{"hidden_size": 512, "n_experts": 64, "d_shared_expert": 0, "moe_layers": [2, 3, 4, 5, 6, 7, 8, 9, 10, 11], "normalize_top_k": false, "routed_scale": 0.707, "init_std_router": 0.0173, "vocab_size": 32768, "norm_eps": 1e-06, "tie_word_embeddings": true, "beta2": 0.99, "batch_tokens": 262144, "max_seq_len": 1024, "train_tokens": 1193000000}
Below are experts of layer 9 (counted from 0) of a mixture-of-experts language model. Rows are named router (the router's row for the expert), gate (a neuron's input weights, with its number), up (a neuron's input weights, with its number) and show model dimensions 0-63. Each number is 500 + 50 x the weight over its row's rms, rounded and kept within 0 to 999. Numbers have three digits each.
Before each expert's rows: "gets" lists some tokens that make up at least twice as much of what it gets as of all text. This comes from a sample of Wikipedia text that the model never trained on. Tokens count by the router's weight.

# expert 26
gets: " the", " of", "-", ":", " |", "=="
router:480470522556535490548550443500539454435495517480551553446460459486531509469441518499431428437514434411453566523529502484549510549514523512506557466438421528488517499513471502418517533445466512
gate0:490473543509520545528554425458503577422493565486615501534393520500545424604514607520455498452496534413481473428513464540520575493455548554533448605539465473499515517493531507399543508483351450
up0:464531539563511506506506499513583479512458523542493418493427431485421522539560531499521453454487509482602567404521407425609497537515460458515555518456477524543513450518511393476457497457421541
gate1:511613436445439543523506532485485501486564574488489518533589492475513568548460436549452535433468420490525560526461494480456465457582500492458463531527505519428419530474507542402435432492496489
up1:570547459520535524503554455502603521505415509523493520568434481536523500476538406437455557570461504561512547520506464474489407474427528538503540473544549531444516467579527563481494442547498522
gate2:496500651456476517458398493508484600515469524455386510475489522603479537533501486433555582533478498481569520480526393576476526546603459581472563568550495467488473565513465487431549456445557473
up2:414541462473530552521472537446501462491528502445470474482528452512481510583394431439468455495526415429483550540505502413536563558443536407489503568554534535441531508504470492464396500476497562
gate3:515520551589421526505502527501506477503459477460539510461419462462501468482449564392461570507474476463537532506525511470567478505538498544466598459454407500548508542517459525465524429467508430
up3:453576551510533522540534515506499497583514499475518406470503448478520510555558449572527529438485546560589579421481501519511535497503540474515503517575539509435405518511568479422444472498500494
gate4:520508384529659509442488559493492550500483494506571523426550458505504595380466579459547521502419554522414493510551464431519541504525421503529495521519465633483460496439479504575504483433539523
up4:490574489423641474582461526552512523495538490407619561538522450518455511498478540475462505461534490529491502542606555480507470464458507603512493460497510550475516508530511603543470512589504484
gate5:471546533572523608485512414457572559477538558534474339496467484529484475424477517518506495560545533491485451399453559398377523499513434443525502500545518552494516587547527530445539450559571465
up5:498569430453477454466493497529585526483471527627492504500574515492572533465396454527426468579508482552433441450481475484462565498570560516559537440462549478564490484487472485564505518536561530
gate6:552506483513460504701481503560520466492421457474571452528467463595526557446476500584447612430515562482520512463492553616513516532439541484518492502462491541486486426524604395471421558559426500
up6:495490502434572545444551510402476535506457504413512480507600406470530588488540418611598515523607575532478423483452540511579443492499548508501489494483570619545573514441510579544481488442579501
gate7:508481533529484522536617508474473453421428520485446531468485470435491430580497550541526511547524545541428470475551477425525568508559417581501556509465527594513495422449392549521568420435558566
up7:507504513483490542525543575502477551426466465469506519502609523498489528523492460528473505453495497430530495502503450423444568416559478528531525529397455547528513536450530455373407560483455483
gate8:560465484429532518510614549487498544525491450582461519466540479457556498543530591526492546498485533475485548422439557519538492451455503564470445438551502467550528611534510480495487540433466520
up8:497548481416479469516534499448487466500577494535469492449547481554438517433524576497545484507476558481431465512495503517480559441451461531334460569512495470499462469507386493468474514431443476
gate9:459578567526444467540455556491460515518533568500515525501448629491549543586446546473545496605486582540518522472462518488507567491497491541551489420555460526477557444427548501465487533522425517
up9:544431541462502491465492500531530506429537537400511512520495563509517486590446437592506418451544498517533385504521600497418434427462473489562525505457478501493475513473436382447439543520541452
gate10:455461511595497453510397463504566458538563478457460590437542530576443403406547491460453482451495606465514501592452553437515528493466439469465510444575423485459440443488532412465561442494514580
up10:462511491587531476538351562405428478482566473498502543414544520538533484496464473466477537486515527572570382535500473503493467461512478459495440623465507483483469486519578489505438450524530501
gate11:420424453561612570451438505466536594470441522453444481549428416591506513525464411572529516435468480509527458542582452438465529498553438427477462498520508508549544502463499599510528535481531419
up11:400619470445543548520456520502485436513510526456496470523540472514485498543472469482522537511519586492455503518538532504530509437502521494467451518507467426438445410449483583310536485524506511
gate12:484539460484554518499546398531553555612524605421532466436604435525506487552480499413462524416512461440447480415560515443523551553467470538554512488432464464559506418455515504510481432492487548
up12:515528432549465473620455370502479526548533521509492525493556545428473425468524553502454444454446502573450463515562477539516396574468564532551466495490518478464541453582549503596570377459476540
gate13:493436425468497514546425588590521546467590522547530434593566538554495615506522519452497539422431449521620534463516511617549517479491468476455584496556616498406565447537542433467462492462516507
up13:585517486476498509528558424524589413525584460487442477522526442463467560436518527513488474514486545413444545555540598575519560465604548564565509451460485375484483502572478645520488444472493585
gate14:508526543491436451580522477518556558606525639502470543479518576544454567443536519371492495533647518491529368516516493425520493569504528471598511459514482515430464479451530493454507443463511514
up14:461521589488489366568475409518528505520511541545517551499561513566480551441465447506453449561495537456573430593453517545415501540450469490444478435533526553367541482531529521525510521473533528

# expert 58
gets: " |", "0", "1", "–", "|", "2"
router:445514480510448447633567562541513431471476470450424413608517466391527486547506486481595447534553475540549585494494490533540448571496442494426558427578480511487484402517517481461602573417463553
gate0:537605549547459498519547507463520527422534445522470568608404425540575502556507498520586521456558608467512466444516588459512512464464537511476626496556460529502471525491612501522587435434405482
up0:470517500494419480479554489532514523528407500477483502483518463524464578584516534442526527437517464579497551518486566508582496430520366392543571504449449482579486505429508434429543554548497536
gate1:469556470468535496429516455536466456460478476415454503553508494566522456599463502540456433478420523549448507456511450483554557624498589487417526359476528462494454457441465495517554539460404437
up1:516517510459499458564452490475468485466515436462532473465467511478563439469513446510474495482654438424525440512608485495506495555529590547520408513536430439509426504538494455466572528445451514
gate2:457430650484466420507469553561495537577562621571468493503442499549535533464539407487482468555650472451600572493429472503563566517409537502507526512536486400563507505519469543488519493507443487
up2:542506499445419516508515498473463505517544451532535420444514561474459437495560507476492405551441530502450581533523494433561576339490447511454511575502477403449527486636456503508568509512514471
gate3:630444504653428591476458576446485500427503592534562415474553395503472425541431531474449533496491549528557490474549431472604587478459466493507480478579471474415447516482423497409613569440521529
up3:556525561516511536541458540536428578487478538478564512486455509498593537497406513466474516449566536427427476493547572531447521634506454558428540475549501428475559556486466499503466584458537517
gate4:466547504531698319591488476452440502539500490500456484514537449378489626499520525466539524509524443526444432516491482501483493548486452528541504418482495458509588546497524467488512519472426484
up4:482463453518498506423489487438484525488426399605405451479525408487445499509540405499556526502511467472420468444443397562398521560525455492427508535547518525459409475531540444474440589489488581
gate5:525502584468414621463498517408544443523570546473515448460466470470498469478445635482415570544450463587541523467568473525468450521480513543554504504515484573445525517524465553532475615475399401
up5:503436535553481508500458479618660439527563545539532563517473542548509520530452531492496469472523477459555468589484432544539496531440473471507486471524537564547527459429458442479516480447473497
gate6:484513480546548454596558516481538441470406540450509475540481480491514397509508477573545500500536441495503459438487499438538492487387597473519525480440420538523481495396442475447530522480429488
up6:556492468407489473533484443498512514470464435395510558457420474573460466453490398513513495450494583469515488498574528465500523509541455550499558526402461515571556496539442538511508516443557429
gate7:479446501505563554552646498458439529594577474508477449527489542471464469643466468531511570549473596425490514426471388490489487545450436510549556538491482511566537590474530567468437441511537461
up7:504489548512512442519493427480459509485484506542425492525480497566555579467484517502511425550455494528520450473505561526541472499547530518414442519433547428465574477472400437432488501497446513
gate8:508535541487489509616469612500469584579475581485507520607504509448466494448505518564500589473527552531506452605489460472551502529517453517501476497545497450479390514443471446525470473514542517
up8:599516590360466497495507518462516662559517512492464515472562569546554522522490584469542488550467524539401495551553492478459487380465536500547392423387541483580455489489507481544442562577533502
gate9:493442474510503537421492508622506493395555429514515558565638447573439561501526429380606448478484449513510481543486470539478484549450502521477410416508462471402539470594573506462552482508452430
up9:443450473543491459488483451536465462504502480474542514469508468511497408460477396434476459526496456487487567415592539488512398392424491516560516543448454490536487396487503483568510595511487473
gate10:461549361522535484469505387506611478465491435593467537551529510456452545492497548487414450468427444541615542577587575493479474485435452534557428497518524528515479501558505402594444444561404443
up10:431467481512475538509469526485549466499485475546459489441547504521457475519460498451445434579572364505515478473504496524496464442505590523515603508536479494539542475461434565566548511449448491
gate11:527524480400593555530612514480470676552505519425429525486471543538511434522439515529622428501520444474480514530454485439433432568513469504600497497543476522590430528473451458550526443447485460
up11:469391402535543461519505514442514536515537550481478468431582523451612555546458565474426574538519465588446517414438533456557524434488514479499453617483467409468429462564482526511475451566467486
gate12:478449603538535425489439523538532487586456514548505541510605543509552512505492493489514380530466482514418446540511478490478453569534458499521503574605525475579447528470461588510579474466487476
up12:540503552519497484553594407442526533541384504455530466563498479532522495599589495507482434425576450530423529549519497547468453538451595517464501502397499526463511457494545507556463461495520511
gate13:501489490439547467521509416531478483505600573493416488514598530486508480385542452459546578498547528536564475447447555509464469604527565562539481399531534482580440541533487566444478504404384542
up13:587490514480395482477527476537442502532562514464430518574555530470528474470516499528574567496497495578501440526585559566488459511560474560512495522547544472532473480404423631426516406549512510
gate14:499498478446539494528481482510430594491501573456410403422497488578504496570490471488551433481406477577499603495519476476431504588577507497525438466646546509491510458562451469522615486516597473
up14:512536509535445506508414476486502535457382537504504513486518427558469438582548464572474525450510486581475508442533488508472553514529502526561467515483446518503569439496514521486524506542468462

# expert 47
gets: " |", " ", "0", "1", ")", "2"
router:453479548523472434532540396522551536394441600548498510468579515506442439540508516533583476487554527447499515557453463555453486552527504452486587410509486570453559472472555427436505410525472514
gate0:529468475491584595535439478556498627499545577450430489504561508531495517523473544421614477504523445544581560531380447497491422455553505565511500463434582490526514459525451535458405423436601483
up0:477482634593554533542452490462560501547443487502504553506518536563454508390496501503534529483554432466448434506488426465606519534500507605472482555529533527411463445471469516554470567520481487
gate1:493679551412438500626510468533467493491517540525525596456450515618466502487428529447547538407529553442441447492524497550553518570565547544478443505525500518502498489454442493599466442511465479
up1:505361470468440526501494514524486506433456455532480525525480436539537451474505586574446578415456481429438487501535502552432511497440517503469395476462497377544515470545597473466527415515518519
gate2:516507657428474495442579521515494533529490509494464433493515508433455504550532562612473486546467456385449459551504466586488554480449533392558465528540465514546548492382428441619459497504483466
up2:598528467532494551606651481497458506453430454437555551367523425482482560531465508542514619481588540487498444552455634526596513490481502442483454445606486453536578541545551474568562569636423479
gate3:492507528670380477526476481598584417540581477509463553485501539503483478568503481506511522454519513493531568597474581463522510499501493522450499537558413602569467567580566504551506483442560520
up3:473504547519437404471546576448459480556479511418583500498471500460529483527456471537378517560535486531449433550477450468505471463551526586552473438543541566559461420465524402438426581417529468
gate4:460482391506607490520450502486401511482582530542472486488649453430395482494468481524503503501459453525512531389431448528555523468467493547471518491476488501490554451456430531468536589473484517
up4:531518514594473449564428486487535545523461490560501515498541375488502449443475447499418460449519597441538379465559503548501557508591465459453557585584541493489554567454565483474539444640543396
gate5:557517536422543627472560473500562531553511550535527559473502430506508519586504555607578478541601525555539525599460484480551414519513416493533496502479524547542513484612610528509469592572569560
up5:501508513404493542579589522506530376391455478518456434487474590514492418527549484423500518451462518405516548543329427566483491518521454494548448436481469638461499552459513462474482511490474530
gate6:540455502534441457633553475489516483529645541528552487431491428552573496460462487374463443590534526483422528490497469499609482476510498566543546501567530456471560589449427453501539492497492442
up6:466613504450451592419432468469582498601460418455481531522485516488470537474557479540407470396418524487542529455453515463423506592458486488539467560465451480447439550443514533504449502413529615
gate7:489524421532517424569626420463515529581537472446442485463528573571498554500534452490516489535524399519463503598413533491554370485526508462482519530614450575516527574479549531512468491419556542
up7:511409534462424451477529487515483538468539459492471483513435520506546496489584613427527532475549399495511524462498544471493522557494474491501556577550458460545496581494497489470545531471482454
gate8:567566509472460429433499779451478507387459511466536450487499461482500453527441554414355541530538444420465461462530487486446542515559497486512537456486533484400524551473394519468528451421490481
up8:512530551481540455457510501444514538548374434577571566445496447554557568539513561441523449554492504494528583490462533452563546505518545525492407540496499603446492552431393442475573434557472484
gate9:419462501560512429483448547570565563491461525569520487493416507534471563557540540556579469560543458376500569445553514538518400511404456522467489472496542433469553468483574574484548551486464540
up9:421487571511530487468558562458459491410465465455502529531518555514547529482478543475547468511484467464563529449548482511364498481484483514612525461516502559543481470554531534534507557535479397
gate10:510436442536511497476428448545672508413542555555442485487543489552422443572584467510485482550441536545422596513413491425539535438444445542441508464510516467542462525502430593517538481461473525
up10:458490504352529514430456448476519406453523487457504516417470515541627494482446472481511458511407490518419478482580498468493528534528506513495537440478504514481507488480435501541504550528493554
gate11:532505469552532568470481484522549639595470429526452567431480512518515414513453545507553475557506401453474447440477514407435511495536477596472536524558498501458494538408431541451557498497609402
up11:500488453515561476543476502459420479450560478469528517455609448487544494442439586450461513510528443502480527470515482597573471508517471476457463422387476494514581504499479481438472576463542427
gate12:510503535465534484493484557541514455532513607571568576543536531484525599414505487424457496444505436519455487487523524570549535512526441414458539475466524569484483543545491542531533408433582473
up12:527568490441465549524436514569562413510507536507579532612533507515487590551418478549537504466494530517518535509456496454560525515419521504502563534363471515560479463455605434452548497458466555
gate13:467516536511493506488502520462483555515605579560370538527538493501550459504533575518532538431519507460507449502416500519519497545554519530555480450453474593450451477431498435447631494443500583
up13:475494512496563488421456532517416456514580575544570533494477521488464447480577528485527528489574566555541533560494423473524581565532444439589557608573497485500473461529415477498470484493579522
gate14:525524463524580505507547510497537560469472563504544520541515523418534514494486456563544494514542476424482505512492472595563418457405574433415490415586489492517495406414479442538498481557477438
up14:549531573414475438535504507598561501472549467567560484568549495449558527530491579550504461531401519509469473502453434423453487535538354521510490597497545532511553570534477426515457571470524517